{
  "experts_per_token": 1,
  "d_shared_expert": 0,
  "activation": "swiglu",
  "balance_loss": 0.00219,
  "scale_expert_input": true,
  "lr_router": 0.000442,
  "norm": "rmsnorm",
  "tie_embeddings": false,
  "optimizer": "soap_variant",
  "lr": 0.00245,
  "beta2": 0.95,
  "batch_tokens": [65536, 131072, 262144]
}
Below are experts of layer 8 (counted from 0) of a mixture-of-experts language model. Rows are named router (the router's row for the expert), gate (a neuron's input weights, with its number), up (a neuron's input weights, with its number) and show model dimensions 256-319. Each number is 128 + 32 x the weight over its row's rms, rounded and kept within 0 to 255. Numbers have three digits each.
After each expert's rows: "mostly gets" lists some tokens that are sent to it at least half of the time. This comes from a sample of Wikipedia text that the model never trained on.

# expert 8
router:086117150105124121147122082168116146163152094096097127076100121123149080113129140128167129163165138087131167080117208117086186093119098150130083118149132170161084149076140175142132188125191129
gate0:015121158109154123145121127150101109136086096121089118138111129089100124027125141126133132114144164122104089118111098144096110119129132062165145143166148170173086150175084152055092139165126147
up0:106159117172152133085129083128139145113085122099085103129153130140181148104132118130163150120168114203163118148170162078132082112108120142093151070077133151147089149036117146124106138108140149
gate1:136095151062140146162138098145097159076126142138127167099115110091171065093115125144180047110144172107122140132100083131195132134131140133065120103182097116135127125142167226127121120138168105
up1:152113201090145105124109103139141167135119121105083105109144139131195137099113099147033132158157082156096134123175100094111128101098149136133134140184087110108126133102117140108022120148135206
gate2:111185102165209169173139122115102157174145098181178158130080076108122134085123105069110138111136134112157129101076126107110113160155147096155106087145134118104121111029099148093139116127184135
up2:062112079144093134111162156070079129122134067118162119054103030130121124125078102072145104138132132130099177126120152112089086121153168056176125145114128152042129074061146130124084134126122122
gate3:182116076194164134126122161127157132177169065099146114087123106124154066086099103148170098178137081191099103091112070105126124137104169141189085126122112107198118171136177180160120116063143150
up3:116087119204111073044124110110153169083095075088129161123102086050134162159100146141085109159104150148143088134184148066109175114117057134087126163152152141109104141029091115106117116085093108
gate4:032107081106147142152125109130140106113197171108087125071140126137180052176161056098121096103115153114131175135119135141120176110056126119118080167136176103099109131096082125120093110097068165
up4:136049127107117147061112113145104119123088096108154149166092150175089163172131154096221123117139089120077103145100092142149114204153172158162148103122144162149129141182156134109158157101149116
gate5:094126052116161144130144162163128132138073133084228088126106083126136094123111112123137123118147153048087130150143159169123129137138123101151120164200117112128052150116124157120121091151102155
up5:093131086069131129129132084127107065117086149114232102138098136126121096123151103130144101150095189098118102135085140121087133199126140124140135143185114149118147165116123158061089088094086115
gate6:126126149115150145118180071168122137061158072132114136116159092137176122121104208146128136123141098057136139152111105122154126194174061137085116088126138101122082078124119118103207139083159132
up6:102173088165138183170089131094163138173120115147183124170139166134140160094148105113139093136151086118161097085099123158086085102107118133166081140168144115159168124135138106136114131136101127
gate7:086119058146108137154119109109126111140124130100073121148168122040128122097108165158162134147135127172120158173150082135102128150125128148144053146155140092154132185119097103135097118157094132
up7:124097107134124090114179120086182180155093087146167087051157153135083114128091146091007112145106156150110153135112093156164150133169127090174126199093156116130142171140117122189072061132126124
gate8:092153130094089100127142120091146120176136177127132160125132085068122117088122102123134125138158084109145101148137096197138173141124175087146145116149088108111143133086135186102170079176078141
up8:140085124092098208138147109137138155135116112096087217114115116144108130107116078076052095168096087120123159096124138124199166111146134124140149148073172069156116071148093107110092096177159127
gate9:080113089093058104168127115185067119137109120199064084178121133141112111083164163138138154119133139111172109208153192187131157126140103174113098155078080058113134138107174134123104167089109124
up9:129112141178175117092141210185165089175102150117127147145111113126139096104154063122165184107117106183113126084066123132090130109156152147159127148137100127098093145151118175070120138094146122
gate10:089211152147085095162169119225120171164129075114145120113122123101096122091139173156136134056109130115147088124118167111129103145074131090116119193128140138127139213131137135087147157145118129
up10:136162132124077075134169178165114121138155132073107162100093094122117099118137158159121093072160124133180135134107121103135105119107097129121098166158146125161134164131133078120101167169129181
gate11:141176153152091046125188153160141181178134151149170067105144118138095115134165138113107174074151150110133079158173115068187146118118129168103219151115108145140141146145179052152148100078127194
up11:174085135127115128093112114097077115127136115199126128102135079125142180156095098114118136153091136136170124179133159133141110141157175090116056084119131119132147112192089151098088100179138111
mostly gets: "\\", " \\", " brother", "mathbf{", "$", " $\\"

# expert 6
router:130132121095080047162068067122114132111060136113087176090102060092121086150073131123095121147127166110188168142164127068118153133142114097132082178132159139117151163169109138148159085153113157
gate0:150142109096147109135097075116153106106112150142147123165118136081101119129137121122176086119140182208122143118163105083122106157162121122120095187127165100123159155114181104112139082124136072
up0:092128114172142150117121142113113116150101116165092156114096166122123079082102180181131120180158130179132126115116164142168072105108096126146141093179129116131094127115137102148203132067062168
gate1:139104178171167168090131125174148187098092122144152141125098098150134081167115125095134119144084160198163119210151150149137139114167170126150144198115189054056099118150153118109165166110175128
up1:167120208161154159141112123153111115151146141109106171170131198119147140125129112113108115095118125156096173078107084141092139157128132197115157167107162148154122080211149111154111108144111093
gate2:103129143125079104180111144164143142165111145139192151133163072117172104089120183090121067133141114154098119146149182108173110106134143124135120164112169166118198160108105152103102059128124068
up2:103125082137145132159079108137151112103114134098136100135059138104122125108201158092110144125061121096117103155091155120119067080092102100141143108114163145168085136136168137177118201143155108
gate3:176114152146114106087088140174151074175124116052130150105128072123120108134119136128081127077222098155135135125093109152153100125156111137129112157115115127122133101132146161144168143142131185
up3:179087139127151204113095070108120090147113123122154175182120138107134081119149184084201086080100154100113156138059080120105126148082109109132134139110163133153141163094161190170120112153128161
gate4:143144126119127138195124057105130155132064142122109132114131100096092110128133129187118079146129163134113181157131112140211094170154183143191107122143138138158129184157114131104131089045107120
up4:132079135166155131119109153081135139166118109157057086169090150099107115143112101136101063100160086152127134109102186174175163134137163140149074073113167098166145167113135121122155142140115087
gate5:139146125132168115137096130171114165165148158155124123106102050154097129025078040150090118118142091170134168120117066117144105190091196118134115111132147178126111189137082130206161120103126151
up5:095105097125142089145082087084156146087091106098120106154109135139140123163160163101128093129123161076156099138133152117140162116121110158071102154168119129121114112090148147127127148091133121
gate6:136135066108180144108068172130122106079104163127087142138099092047105113133130119120090143119219127157146147202117121115088152115099134075148083133144090112097107135114098130119115089119126088
up6:100131106136130170167157125149111100118141114097135164188103132141128156125095063157118122163111141139141106126187115112083113071206075144126129078125149171150109178149192129114117135133129116
gate7:112034182100112136083055151163097131115137131127089134109128103105105115151079163144130078123122173123121097198118135150155103139084146104090119090101166155149132142139184122143192107146101127
up7:079089155138072144088119105144107161126163120155187127086173095137106153113120157145174195084147128131133165092155115072089154079129147133126137077126159113121170125126126176164148198084154114
gate8:130082110091150124066146135142170165162111070165184149117115127173129140107148140121143087040058106135087094133108141123112153152174158093112169109144080132095115157145199068128167088098099079
up8:122137113150088106175164181106119132117201159139113155124142118089130120082170085137141133201118182152069154158101155122103121101136131029137121180165160125094155151112109163139156138181120165
gate9:105130140113153104136094171134139086186186190120129108116183131146132156131111109110040166091121120139161095149134129108137075114105068112153102110165134093102076184084125116108161079214082149
up9:139164148114148112135165178169120143140147083064110096131111160101182150076119162149150096110158128139145159095112118075160165132117076138102126125137129151118088142149119119117136165027074122
gate10:158081072085159145180108095082113119103162149101080186085087103092173079157144129073142138081085131094118123137106142109138147148115186086154099120122130121163200211126122095098136113177165124
up10:125128145157129121129135164123059122094170124147154098124130143127143128079171196150174108053086160098172131119132120160143106140143132095199117181158139187134081163105134154078098132134102168
gate11:155192177133129086135080091118170142152102146114111112149135122152118165134135102150105147093141113101121161113147132070120172151140145151128073164128153109140103138101123149146151124137113136
up11:142128138149134177134174161138151098097141110096114084132122100113073101115162121125094192153097129103135127119110092103128100134126072156227159092133139127139155122075149076099075122129125074
mostly gets: " en", " host", " tax", " cover", " author", " tour"

# expert 10
router:175141155100106112095082093157200114157148115131143118120070204095108098146059163111115087148142150146072142120149067148059154129121139144107164147103205159156139127127099164146070116134153134
gate0:123150130159169130126121151116094176115129144104111116124157171105082137097156164148166108131139154180129091088138130152125130150133115146176154122066183134161100118085101161163109113129061170
up0:114126092122152169081172152176144130157143096151136104139075153119200148119102171142141162081181146176154080075133143144105062142123109104113110079138167098151122116076147161110182145154116125
gate1:147091161089097128132085134117155126120087145024159146118108141147129132069153193117109113109122147205117117114148066165110105164154115144123145095143126076166130130130157111053082079083165134
up1:142107104113171166134153110172115118141132140108163117091095103159158092085140103110135135091155138129040124125122096158120129135152110096128107089109101059092148136131116149109102164113137108
gate2:185154178123124149101077159143128110148084186119162139104055129143117052089107096111120131144119091139079120112102139140123062179088104088190150124138208069154145170116194120142080135116084116
up2:122173169157110135117119146086167148133106140109096173086064193100154184163111130114109123156103174095095121182139153134141169106151157109095144112115167157121174102121143160112121090141146130
gate3:164136141172129140122160180079135131162097117121159140123143182092089123137139076125067130117156176155140160146107179126080082107104175121165174117180157172120076082150107110113092047148066119
up3:116116083082126097145150117126152103146144166086086124120109069149146148101167101134112137067077143143094153190228097217169116094155138149116087133094103104157120173167159118148133103174118132
gate4:107135091140042126091127146143101095121160101111134126099134140090087112128119094096065091071159129135098091115169114137131184083130123190191117157126206144151185173104155143107115110083103085
up4:176174159156188132109164146087224125103082186091161134124127178176170106198131103119183143136157166101177086074102149156123144174153143168121063178129084137120144133128112147136185144078115173
gate5:151124160169122225123136128208133137170107059110092103172165155076079190137116199120110096111131082130116118080150129167133130151174075119074113140050108166122122181147113059115124131149154138
up5:143149118187120155186115102142077109133146098133118167145143108118153158130158110074121117075171141137063169110103110148152077197147082085083104181163124108085125138108124164126150149125145126
gate6:146065121125076081114095134023232153157168146139066099154191104065095150144138113166124132140117071175119056141153113135161134121129090112140140174152116157132098131108118132096107122148090154
up6:099105151136153114181125172171058102067139087127149114147108107153139098109146128130107120116153152108130124136119141165156133115127173127144106154117109130080143136137086137119128154091149133
gate7:080192170142078160104131193116112167120069077150075094119147194116084152124185150152155110108136134149073140119113150102099111152125123112142081122171160105139146197108106092098185088120124168
up7:195084106108164113171091126096123161077112176112106161135122172078120101129149170153145111112098166196142107074109167132123189114147138117110183173163134128091121128146149120082138182115208139
gate8:128155146177066092143074101156125153094141146083128059123103188102066116110140178103172132101199105141099138163118125121149176141086105119089139072159064065097134182070160096097167129102148172
up8:077109139149149095078119089164162172172095213125150163141111121117141121141119117176109063130136121091184092093157106082116113168164158134125136115103090115097104125176099128145182126134138126
gate9:130179204134139087113144152106078082153116089098128111146152184125122111176116098133096103122143118182070107184155143041186089156133131160143121111151118118118156170115092161141141138131110125
up9:119109187162112143142081108167137172130118126091106095076164177142164078149082088118109133166129140155129147087093148138164080139114140175125132062100155099128148171091123103167145133119111146
gate10:119103161119112103086110169139149094166137125158098149084112128118122060110126154141138131166121098168172112144149155151152144179189130156086108147113115135123071139104129190143134137135088124
up10:133109147153083137153138068134155141100099119058118045108093135148118188175141132141102130096106157095110097107163089129166076044093078103159140116133106136112137136124159167131122103084088130
gate11:128185100143095118088108119167128083151113177169083068116134090170116090125176101127120120121134161187129118159164120131096083116115182166140107103101158100125140131125128126202097130181145138
up11:108136171101128123104135133085130151143105160150077118110140113131127153128162115102158156129108121166099108113207136136105054088058137150096160145109086171142089148105096137098121115153154115
mostly gets: "-", "–", "/", " air", "-s", " military"

# expert 2
router:184140087166157175086144112094084093165163132134114103106084123149112148114152106110085128144109138136132080122098159099126104077107108099200157107139110140126088064143125116157096095113126117
gate0:138172086129147179156125128105124112176153217165115110106148137144112098127179148141155161153173114132156110114121189191123095123181112161073149157112108138125129137133163119146111085129201094
up0:166168079118121125087124155135097064217122147172122115156165165141143068134161105137129164154130166148135112095099152119112039153141144166134135135135164112083077115145120121187133087104112140
gate1:136149113119117114119151165145138171105143077101160110151140123216157072060116153174115117110162144093196156072119178132161139150103181106176143047125159149101077097170153120104134123148121123
up1:102185146083163143104195177106249171127142048062056101127119135116159100151155153128130121134112166152180089153127095128077095179122118105144146121161156133163095093124135146107133101143130083
gate2:100118123179141126104129149139128146074155164117148203131188124164118078114132154147108155125166095090134128111120172160179118096178105194129171181116153121105090083175141125143174144112085103
up2:157156097136156136174172100185139162179111136084085107141111165154066093079114132151110165113117140123164138126145171142185086113161094083087072045077149101165095103126084140108118196102061138
gate3:137113112081147180127109116127134112149139126146073087110095154125114118083074104111092048142132158104115102134136189155153102133108108156129120096137096097103146120117103195133178127151094127
up3:191104095090102185151111164089122093094148136121133071104134178067134145109061086156105101151096136116169126104120199145152165154132104131197083131132083108119144135133125155172149133176017123
gate4:171132117131156145192160074129000148207153154113132125111137120122076114137199138124124125074108136136171152205120129077059115073144117132137145152172161116143101030088170089147164121156161142
up4:134139148154111135047183176167138158137185144120166148120116129158106086110154136099135118148151111156100199137122174139125083089136130163104136121086132111097130115076159148167145126127179111
gate5:134171104149149147114099127079130114140149060162110125083203118102145141046141081180171127150104178172151118117173173125158148123160120122124155119111152101156137131108140139121138065176145107
up5:127118156190135076079145076150123103096098114196138182108092174149151108174147121132127137088159145140103151160189055169142138068182097127144148150126219127106136123158087097107149179155163085
gate6:133137072173158102143104145091123078123085146109077119090179136138105188137133155158143151149108124067108193188190145131171115113076087117133105047145133132176144095138110148114162129130149052
up6:129123102185119131166163147075053111129087122192131172102143104164107115102190139206119093149109164149092119161159184161137152104117093189117138064115127085131077106116043190117090166149154105
gate7:147154121165130148148097184089133125117162135136158099146138111123104084122200098168075187091129069147110100103103159147063084110095158104056063127108109110145115106062136102126082157076202119
up7:155172067152132134110097199169116130133158176104113097086148114083125090118164115127082188089187149160133107084120072130041108112164100077151051153192117136112123121095132056156087127098180080
gate8:133158158150138149153083131160103057127145136082140125136183153106141099147070154159138079134077145084170131114142150146104132104140163100152095127174173057137125114145144119098122181095080093
up8:135123157105126156116145134070098169100071048081107139139138151078143081162139128097109113126153185161146157128124117118157173098122141156105167148172086120123152156164089108197134163146122055
gate9:147132052107168113122137106083113084178174162095088113123128098125159140152143121172094197101128120101123090167064140091131194170130106101162067102137106139116166191079142100124204168105168137
up9:163114108160127116111147113100111082138091109153109183105062135044082116097101143091114149141167186168158135221102112151160194118130143139129152136080128120158136194197095116166106139154176084
gate10:081159128138158154109098124037109117112108112128120142144104148156125131137105091129221082152077152064185152152164167120156088056145195118168128186096126144118076146157135116128109104165112160
up10:148131086186149202117095053113105140104080078191153109160137152119088138166170071115139103132146079120147160142102096125130068135120174115117102104076119129112143188104149142102153110149165173
gate11:156173109164188127159115118114096207174155173113093107166115124138104120051155065154078186089171174122184103126122145134159132102108094140129064139173123112139143141142090134183146124158109102
up11:109165104133085159113149128153097090108155086097121121135127070190108109139135122129116106107149121140117149156162103108169152119077127139128130159181082164180094103093162154130111114088105103
mostly gets: " / (", " club", " FC", " | Apps | Goals", "; A; H", " loan"

# expert 11
router:174175087164097114097119096134103125028110027146130084139115106156126111197182171063080144163093142128089132121122114104073104110198082087111137059118155196164104127125106092189149127081144143
gate0:138170075195112109110131095144086102144160080110147134115141153136103099141139127131103103118140131160072175113158110114144161154144133146176148169110138053100169164128140065150161172160131133
up0:100160135145118100145091081100121054165126183150094082173199080139192173121089109095178136134135163162126175134108131136148172110152159108181087121094148105090124126152120127188131119000075126
gate1:097080138143131165170157183097095148066099134153198058125141129119122130151108119116074119090108141133161099140152106186101126173192143075136141084133180095099151111077194114148105136115135170
up1:131166124123151093170117165144114123159154146141150087146113113131129117140117172094131100114139130071090118108191100209139132156106088135102160108186182084169156098122094135149133135135143126
gate2:105154128133154121081174186137167102099146139121181098117165076172152120125189144119143163114078141086144111174160130106199161111113173077195146172133203117095120087137088113150181095174095105
up2:093110136158144132167103060124106137161132111179109165152193127144142143154161113096141149166121080096155162122121136161129131126160093156079164102149066148164201129128159100133080156178130131
gate3:117127145137113125126165118165124099110154176131112065135131086124117103138151089071140120086109099158112177110090143130103179179135102140140136133153169092109153115145118170138108039123146131
up3:169120135138112127135125113142145137089076162133128123137136116090148119119174117101087066144116120134212124121144197202113141154087132114103155086156110135125155133148133128101139109129112104
gate4:174134154146166090149113118111074106115098085160152121128128116123113110149133160141163163095139165125115154145175166179205130202186119100097136109122121147118138090132132167171138144169077115
up4:114148100129151185077154131135131120103165141073076142148128149148117093140106121119068070134103109130123127167135121126119163086107105138144122158122106074147172157129106102111142136118152115
gate5:158151128192137114139137158122138137141101102079105094085151089155166101125169159051058198082103124100202118165086150103122152156187160075153176106087072128142145109163097110159175080139152159
up5:113131146127114139045139131127097179154113130147199150150145122150087174109164075163100128167126076124092087056139113094132101143084132105094133108152165121070119112131135151066168147150099115
gate6:134151172187124170089118112089168139125123116108154132126148166102161125093163219149146116124109161125159172088092142163136134087085081099143117081091106091130127135147116068076166079098072123
up6:149099093145082133222173109134082104111151066090144138113154132185106153146110176092091118083156112128123144142112146112138099111123163197143134175113132101098189110098123162135121120126148089
gate7:089150151152122090141081123175125172132109148107144097151158118104131132097186163147145161121096147107141111147114084119148191114151142142119098060082132088143119115131127154147130117157169126
up7:089145117136104171138106111145120165093154140195130122168089121163132141116185116101107144118135163200134099096162121143143187117118167129173162132084105150156130162170149146156142116136217169
gate8:120082151185074090143118105119121124162110109139146111090136092118164084114142173098115119106134128189107160109113126156119121075170152146148160156198200115124055122138105094130142132123132078
up8:128131103101128175069096113179138122127140152139145098153183104131122121151206109113134080128110070097122175144113194129081145121101147135100088123095170114099099149105095146140131151107067125
gate9:091110111183127130104114136125126144149121071168113105142125096159129167131130057113135140126124128205140100133159111159120099205156128107130124156186150161128094081081117123125129141076112202
up9:132143092128133136174152152104130138088193086110158102117099100071155166099124145157188194174129086083159135049088148128105167157097081112071087140122129191168104123184065136135122159144139178
gate10:172109112168164080126122100229104129177150101123117156107140062053157203115150171186185118093111156115163152137103119148156114165161174099128115127091118088165108079110162165124080106136122133
up10:137186164126107097164171148081153154109132166069132107137120124180195135105144131128102070083164067161129108105120131123106121087115103148175159155075124091150183137141138075163166086165119084
gate11:158177125159132096077124085146057151129075105126037154188116063090171157146154122169103108081145102121123155161117143082111125113193177136101129095123205128122129143076118170123116100127132143
up11:158159109121193084127193069108094115173107172139107143142093114164150142178153099126143181121134128131097108113140121181148062124159180094140101154065180109143131086097120099122095177098139119
mostly gets: "p", " sp", " World", " Sp", "in", " p"

# expert 5
router:037166137096143135148125061118122149127185122110119104166148164070155148140094112081160169157070107099140129102071134145107145117088142193102133145062039144089131077102143096144091148154126113
gate0:109121102205113105187195131139128099187182119144126059140118107146136169091162115129176164126133101138106109130134060122133094146094172133119092093148123178063173144106192100163133159102145157
up0:121116129131130197166187119104185110109161126138115125105111119116132092068093110125155106150104142086142142104148074140123080105163107122118111137191158149191158119113082080129135103079128068
gate1:099126117133158118162106144089083182136167087113173089159094154095107112074100090088129143127140108121154112103142103110127171148113071128075132176167075106146163152085143084081135137163177148
up1:114146207115140121146168123135162140137053146076148141113156108151129126110137145169110156081103131151157106184110088200121139110116156135135115144118214162112087127144118153168053134168126112
gate2:088109194110127153182065143123153218204130160051036113133115155115148179122107180130187136090138064144132157138120158161082138137122090158114120078118042123142125082096171148114129118139086104
up2:163133139124104143181075117116104185167096107082097121095142137131131172138152154168057126122107104113150178131159116083159131125134127101146129094136111167187155118087108140150128106184186108
gate3:145147138157129175128154111147151204141094129059158105121144158145112153145150145087098055113122122209138174171144132136126132157105103134186109160086159045127191160117137136140144072154137083
up3:115130174140135119127167097128114195124062080084165116145135173153069159115126129133081103154129159160082171132097101209135141105155117131207071192113179110124105169119159129145182052123121079
gate4:127135150155142130119136112105123119130112169107154133169131137167125117155150118188103178131129082101119170129123123100149101150159181144119210133131172123168173127096148123165065091139076156
up4:147140195168116147195158090073112114165184149140121163141096189152110116152163130134190135165146091106191128125136161098128133199136112110135091182162189150067134079161162133154106124140122133
gate5:125097087110042166130153080119090113111122098072107082149128117082109144079167113157120166151147089134152139104098118150105104133069123153175163178143085135109079145097133025158188109158102085
up5:161111118102122093085188125140142107138165164167100171152150157128100119125112120173114113144151174098143137114135167064099108169085085162153144177161108156141138132166114140106145133152079185
gate6:127158137136127148085143162180075145108190098121201078094173094112143207173151145106106113163133081106178103137131124101113071178146194174101135079119081115161100142124135110189082121145069121
up6:084123162117108136149072122182150153108195112127171091183125118136078093135078164155121076111140099136144136126117086049075066141131134123082136113165110116115116174133152168129090104179085109
gate7:088069143138158167162124126207063175076107157188079153115119189074108122110142101153183183166133131120139151143139089127107132173101144134160143137137121118105114174110145132112198138124160119
up7:134128150176085119082164115132143115122095122151112130166162126118119115178150138072088110127154099187167149141084185193071126130139102195067106127138089130161190125131107158136177102161107090
gate8:125122166125130120117116119137190132122138109102108154058089132109172140136135075165169192147091170149144061075105071138115135154148092169063115138123143057102147143121130121105144169135126153
up8:127182129112119135168142129151117194169095129073100072134134106143088165134112097167063119132142138122127124111104125138104226076157140134136153097162117145170134171126146100169116128139147183
gate9:123153101129138078176150127121124126175146114143136064093083118108101158143142148092141155113168100157179114165155136123114102120096172128135052102111120130107101067120116146148140105138127094
up9:136162134112212129140181160126077103135122130160169131096095121107206120140119154132148103165040096153140142122131199084144106100165133153144096099127151117127087167082112126126167154065143126
gate10:046126125103060179132147090087115162111096175112112136122166184143099101086117081147142143145170117166126123146139147098141162163096134135081121178183122135151119117112108113186158139149157103
up10:171109141160124064145162167131124158102144113104108133166128134043104130163151118098152163119126057164178112158097122118150136140134084085164132128128114116181131153164143127135144102102097158
gate11:091148152103122105118143071145159147040164100087130174136141115111132161118145070138078135133092119179111121100126113131170111161126127166137149109127117154075128174089095083136106158156112141
up11:148177112116113137086108050169121098141102053124207064142093124164109130175108160121123086157089109104111115151121124074118115120143094105079122113141203090159103176120151104194157155115133105
mostly gets: " al", " Al", "\n\n", " sub", " inter", " con"

# expert 3
router:167075128079128130155169094183202144092102138162154139163123170208134066099124123094135119093081151100105096123177151180098131128209126202173142069138112132139230108142194122183151139107164159
gate0:150061150119141099184083132132067143087141107101112121134108152109070144153151118129063090137130149120175068132110131136145170128110127103150136143189196118134183203150183135059160118155100100
up0:119095129137091138065147162147149181110111153172155168123101122063142082148083160111157139085133149167107175111162117148123109122131071124067088095122144104199137110196141112148081125103108098
gate1:119116136094083087064101125117106092104125125111148105165181177065140172124121081103140130182077141138118120130180111150112112170123107093140146129120094133141153137173080103127123107047109069
up1:144161149118104188126066138134103193164139138162173173098151173081180113140099027120122145108076091096090152150178119097151151201170051151120105107143126111079132122120134107142129211187051195
gate2:112145094113108093111137078153129123107095201121091128115124120117079136105145134088173168145161105137128098118128178046135141166092186139139131057127165121160217143152151159145147116074139153
up2:154174113153140079201124174044112132154183089082132169128126126137172153105114145130118117079127145161124152077142070159165107163100113160114160171090053043105085125096131100130115148157115164
gate3:157113110137207151115129114127189107183126219137185183128172132130116122099167108102127139152131173138135118132161155099151176154127150102098110154122146137054186104152154164103174132117104136
up3:205105096120129066154059173043142096170095122128148182125099128084176066107123085082091121136115164147141106181180141145109132129140134114129159150086134104094129149166163162171126130097110154
gate4:145118201180124191124184215144155153106101162121104189152102159103117077065100164186143175136149098141106141148108161127184174153129120149137118120141107094154149162068069085153188113142171159
up4:106132162102132153189155183159130051165111121116088201137126115081147084145104143083142108142106050122117130130111193152107154145142155142100141107103118130124128160152120105184139052164142086
gate5:141143170120141163136129112153150167115078177116129124140087133128096168231081135132114172100172131095148048131153070141118160141145147091159135078185147219140136096122191121109115147070136156
up5:187171187136125135162129167129159097193132197119145088151109105157154120092146110098127180103111160105097146126072075123134138134170141090160126104114197168148085125086166097100087162135160129
gate6:090137111118156130131179114098106150155142133081177111174167170172116103109116146158165126114123110099168153147066152139084109135128165146150156152149113144170150163173134131124113157161099090
up6:184115112182148196113091127141140079125107101084110104071133102163117158098076139119142161141144118095156098123083154145141164112122143101165102055113116114126125119104134105158018135066118161
gate7:092096144124116143146105142085147110062089138175145149104170192085090165119152071092132085080108143128106140156104134091154136201119150114146125125114059084097170153122235188125110092092130121
up7:105143094116133148139124120120118123113160129118137111159077138109087178169086171108116147151121091123139185091101078157100113095156164162145157124134135133116113105130166092120167092134160103
gate8:163090150092176102179097111100118095139143121167140167140109152138150137066142088156088101165118135086121112108134088146106161144177090101142140121157117166116123108141174133117140142074142146
up8:146148117118170145132083128132108127136128143127153184121101130165150110102158144098156094068136099104118147132142173162178091100158112110101143192126186152133149072125087100135128133185101113
gate9:089109145128107118181140121152132139118064085132157066171139107124149116161165089160123109096101142122174120110110138119121185151163156095116164110152121139137210168058147160130151147142109082
up9:158089142146159082126162120121115174060031101146076109148126116051194141083119116154101098154081223095153166090170089074100136104130081114075099100173115158119153161067134155172055112071115119
gate10:088094127171173155181174165153135142163099160200102114108105144149195124129137046178191086022168098063092119095203117151118127173174148123147138093144164079088149144118130136139160161099142146
up10:152138198135128063085117135100156140111140118148143122115174093180109133163171141130134137171116111094031141105126157148141129091120180068094122147139126157146151118146203067113102109127084113
gate11:104172122097111138141122114197171076086106140133091128086127136197145122085088164169173116075137162118194167149074137174137059165190160120126121085112115108154137178081134074137127093134091088
up11:130065115137155128101118152114148071095135138138065118111124131131136100136117109109190116177147126164096142077133122098098086130114180117171154139124151140203137099150132100115159121106169110
mostly gets: " many", " not", " more", " most", " found", " so"

# expert 7
router:136107080135196128113162161100143138146053123078174140130100136127140148137113126163106124147077061130142129129136119145092123136087057104089170111085126119142115120170102129088103139125102147
gate0:109134147131100154064137082104111172117120177108180108128143156124097133147152111177155109164179146118103092169092156099124164122106107129142164131089125117145182167112114092078119164128142115
up0:192130108114091186118177110067133155130115090093126130149079114116108162136145119152138185125152163108171142122076219117118114145154128083137126189119113172131149134141126120108141157183113158
gate1:127055112127184133092067098183129103145156177172107097134144148137135149043096084196049123110143095138130113152146102135125102152091103138126197102138085063115138122168130127141195100098142168
up1:123073093090199150115058107168175113149152141144110140125109132136179124139166117136111098083147080086153162137144080168171149135117098154068108139112086095091187107123155167055158118107150155
gate2:119103155152108166156117193061127070143131108152132160120092170136086150099192115126139057112174102159088123119132138143162063189114066145155158041125152125161159141164068094129199125075150092
up2:078147158113149145155104114096079205050150183124192164086137146187118120144140069083089127127122150126152164083155189102089089177132109116115134107115141127188147132212188127124160083070171116
gate3:152133253123192139177182096154117103158109131136124090152161097163093128128161145100147132125144143146136058118148136132188143137096145109103104122088102137126119176120146129086149125111071136
up3:094145089115078108091047147148121168106108097107139105077114129097121116117135103078101147156098110146118137148103175139069125116120148101106084177109116141134130095092104110142164176206134143
gate4:153061158158112109136132140107118110127167106087105115132165144129173143109153145048092093144083138143169082143138055159128102129191145088161120080126151148154104129107144106127115089107139132
up4:146153083171096160177127070123114100111116098164100113186093140061116121072197116105080124116119094122109088111108078157116087140107124126149133123124194149102123138117158101131136113115153132
gate5:135146161162157070148107085154097158124116106137143148133131145128126116123126147187124116121159144137160161175086099168115137082115119169060166089127106109141194132143159165109146151081120098
up5:141097167171170166155150145059147172125125129119082127102213079169117058090147134126134102156056151137079125126122150103067130167117105109082118133127123061099141096103092123162136072119158151
gate6:172118134155139105097116132128152150128084132121124072140137135103115190120160135130138077133196144167100104071114124100096158133118138124057111158088076096098079133089095170156139140130100117
up6:103110079142175172153138149167160069148153145112142154148120111107101059153102149147095153089171143158115117123112162098136155134167194114172103118121112155101149120106115108117119127145153109
gate7:077082141122107176139122118127126121119127145081125089128105154118092153121108167145165124126087136084156092141103136124181082095153134103153106131171120107135160050143162115136049073147134138
up7:149106112161114171138127118117088125150112140105130077101147122099111174159134110133166108168172158094110099158135121192152118088134118155090146127153173127133142061104129078115124139166152140
gate8:134058114148166151156153121124109208166129161068120093172102123165122131097112125133158094140172153148149123148169124132116115143127172177182138116120109109161130077135142084097126109130174125
up8:103190142080108119157126140170112127085147154195132146109133127114134099152148142155107102228107074126134136139070139141084142118125137114111110139173197128110086159117055152110110149137108169
gate9:123114085108117182080064192086106179126068134137140165123115158125100174139148094187140169135137134117152131143129139139125100104059101160092100138100123135104127153181121111112078134119135124
up9:182166157153124096110116134101070154159110084153095178133162126063079059168145179132097087132162126145061105135123140118100145101135140162142090144145146140100117122113142160125135110164137136
gate10:135138095140093163133111153169145167091089147108172110169141118152157153154200196202076167133152113130114101155115098166171098109118162167093203107114140150109197085134158143112093125126148109
up10:134146130150143116091102106112060139142206136122172133187188143156123224102149138123132117132104113090191168093136157115142160187144087140109072153070180155130165132229096175143093142141125147
gate11:096127161179215130129159158110105143142125129098100165121126062096173139162098148109159165107158096126095129152129033118131097117101150094111162153069170103114143125133160127069117168178121141
up11:127137168163151074109099130124152163112140122061138115128132040072163074143155151112176155135172086137031104118144108136190066162110110120099136114135127116084107149091126110092094165112105128
mostly gets: " election", "- Coordinates: ", "| Party", "andidate | Votes |", " ·", "|  | Democratic"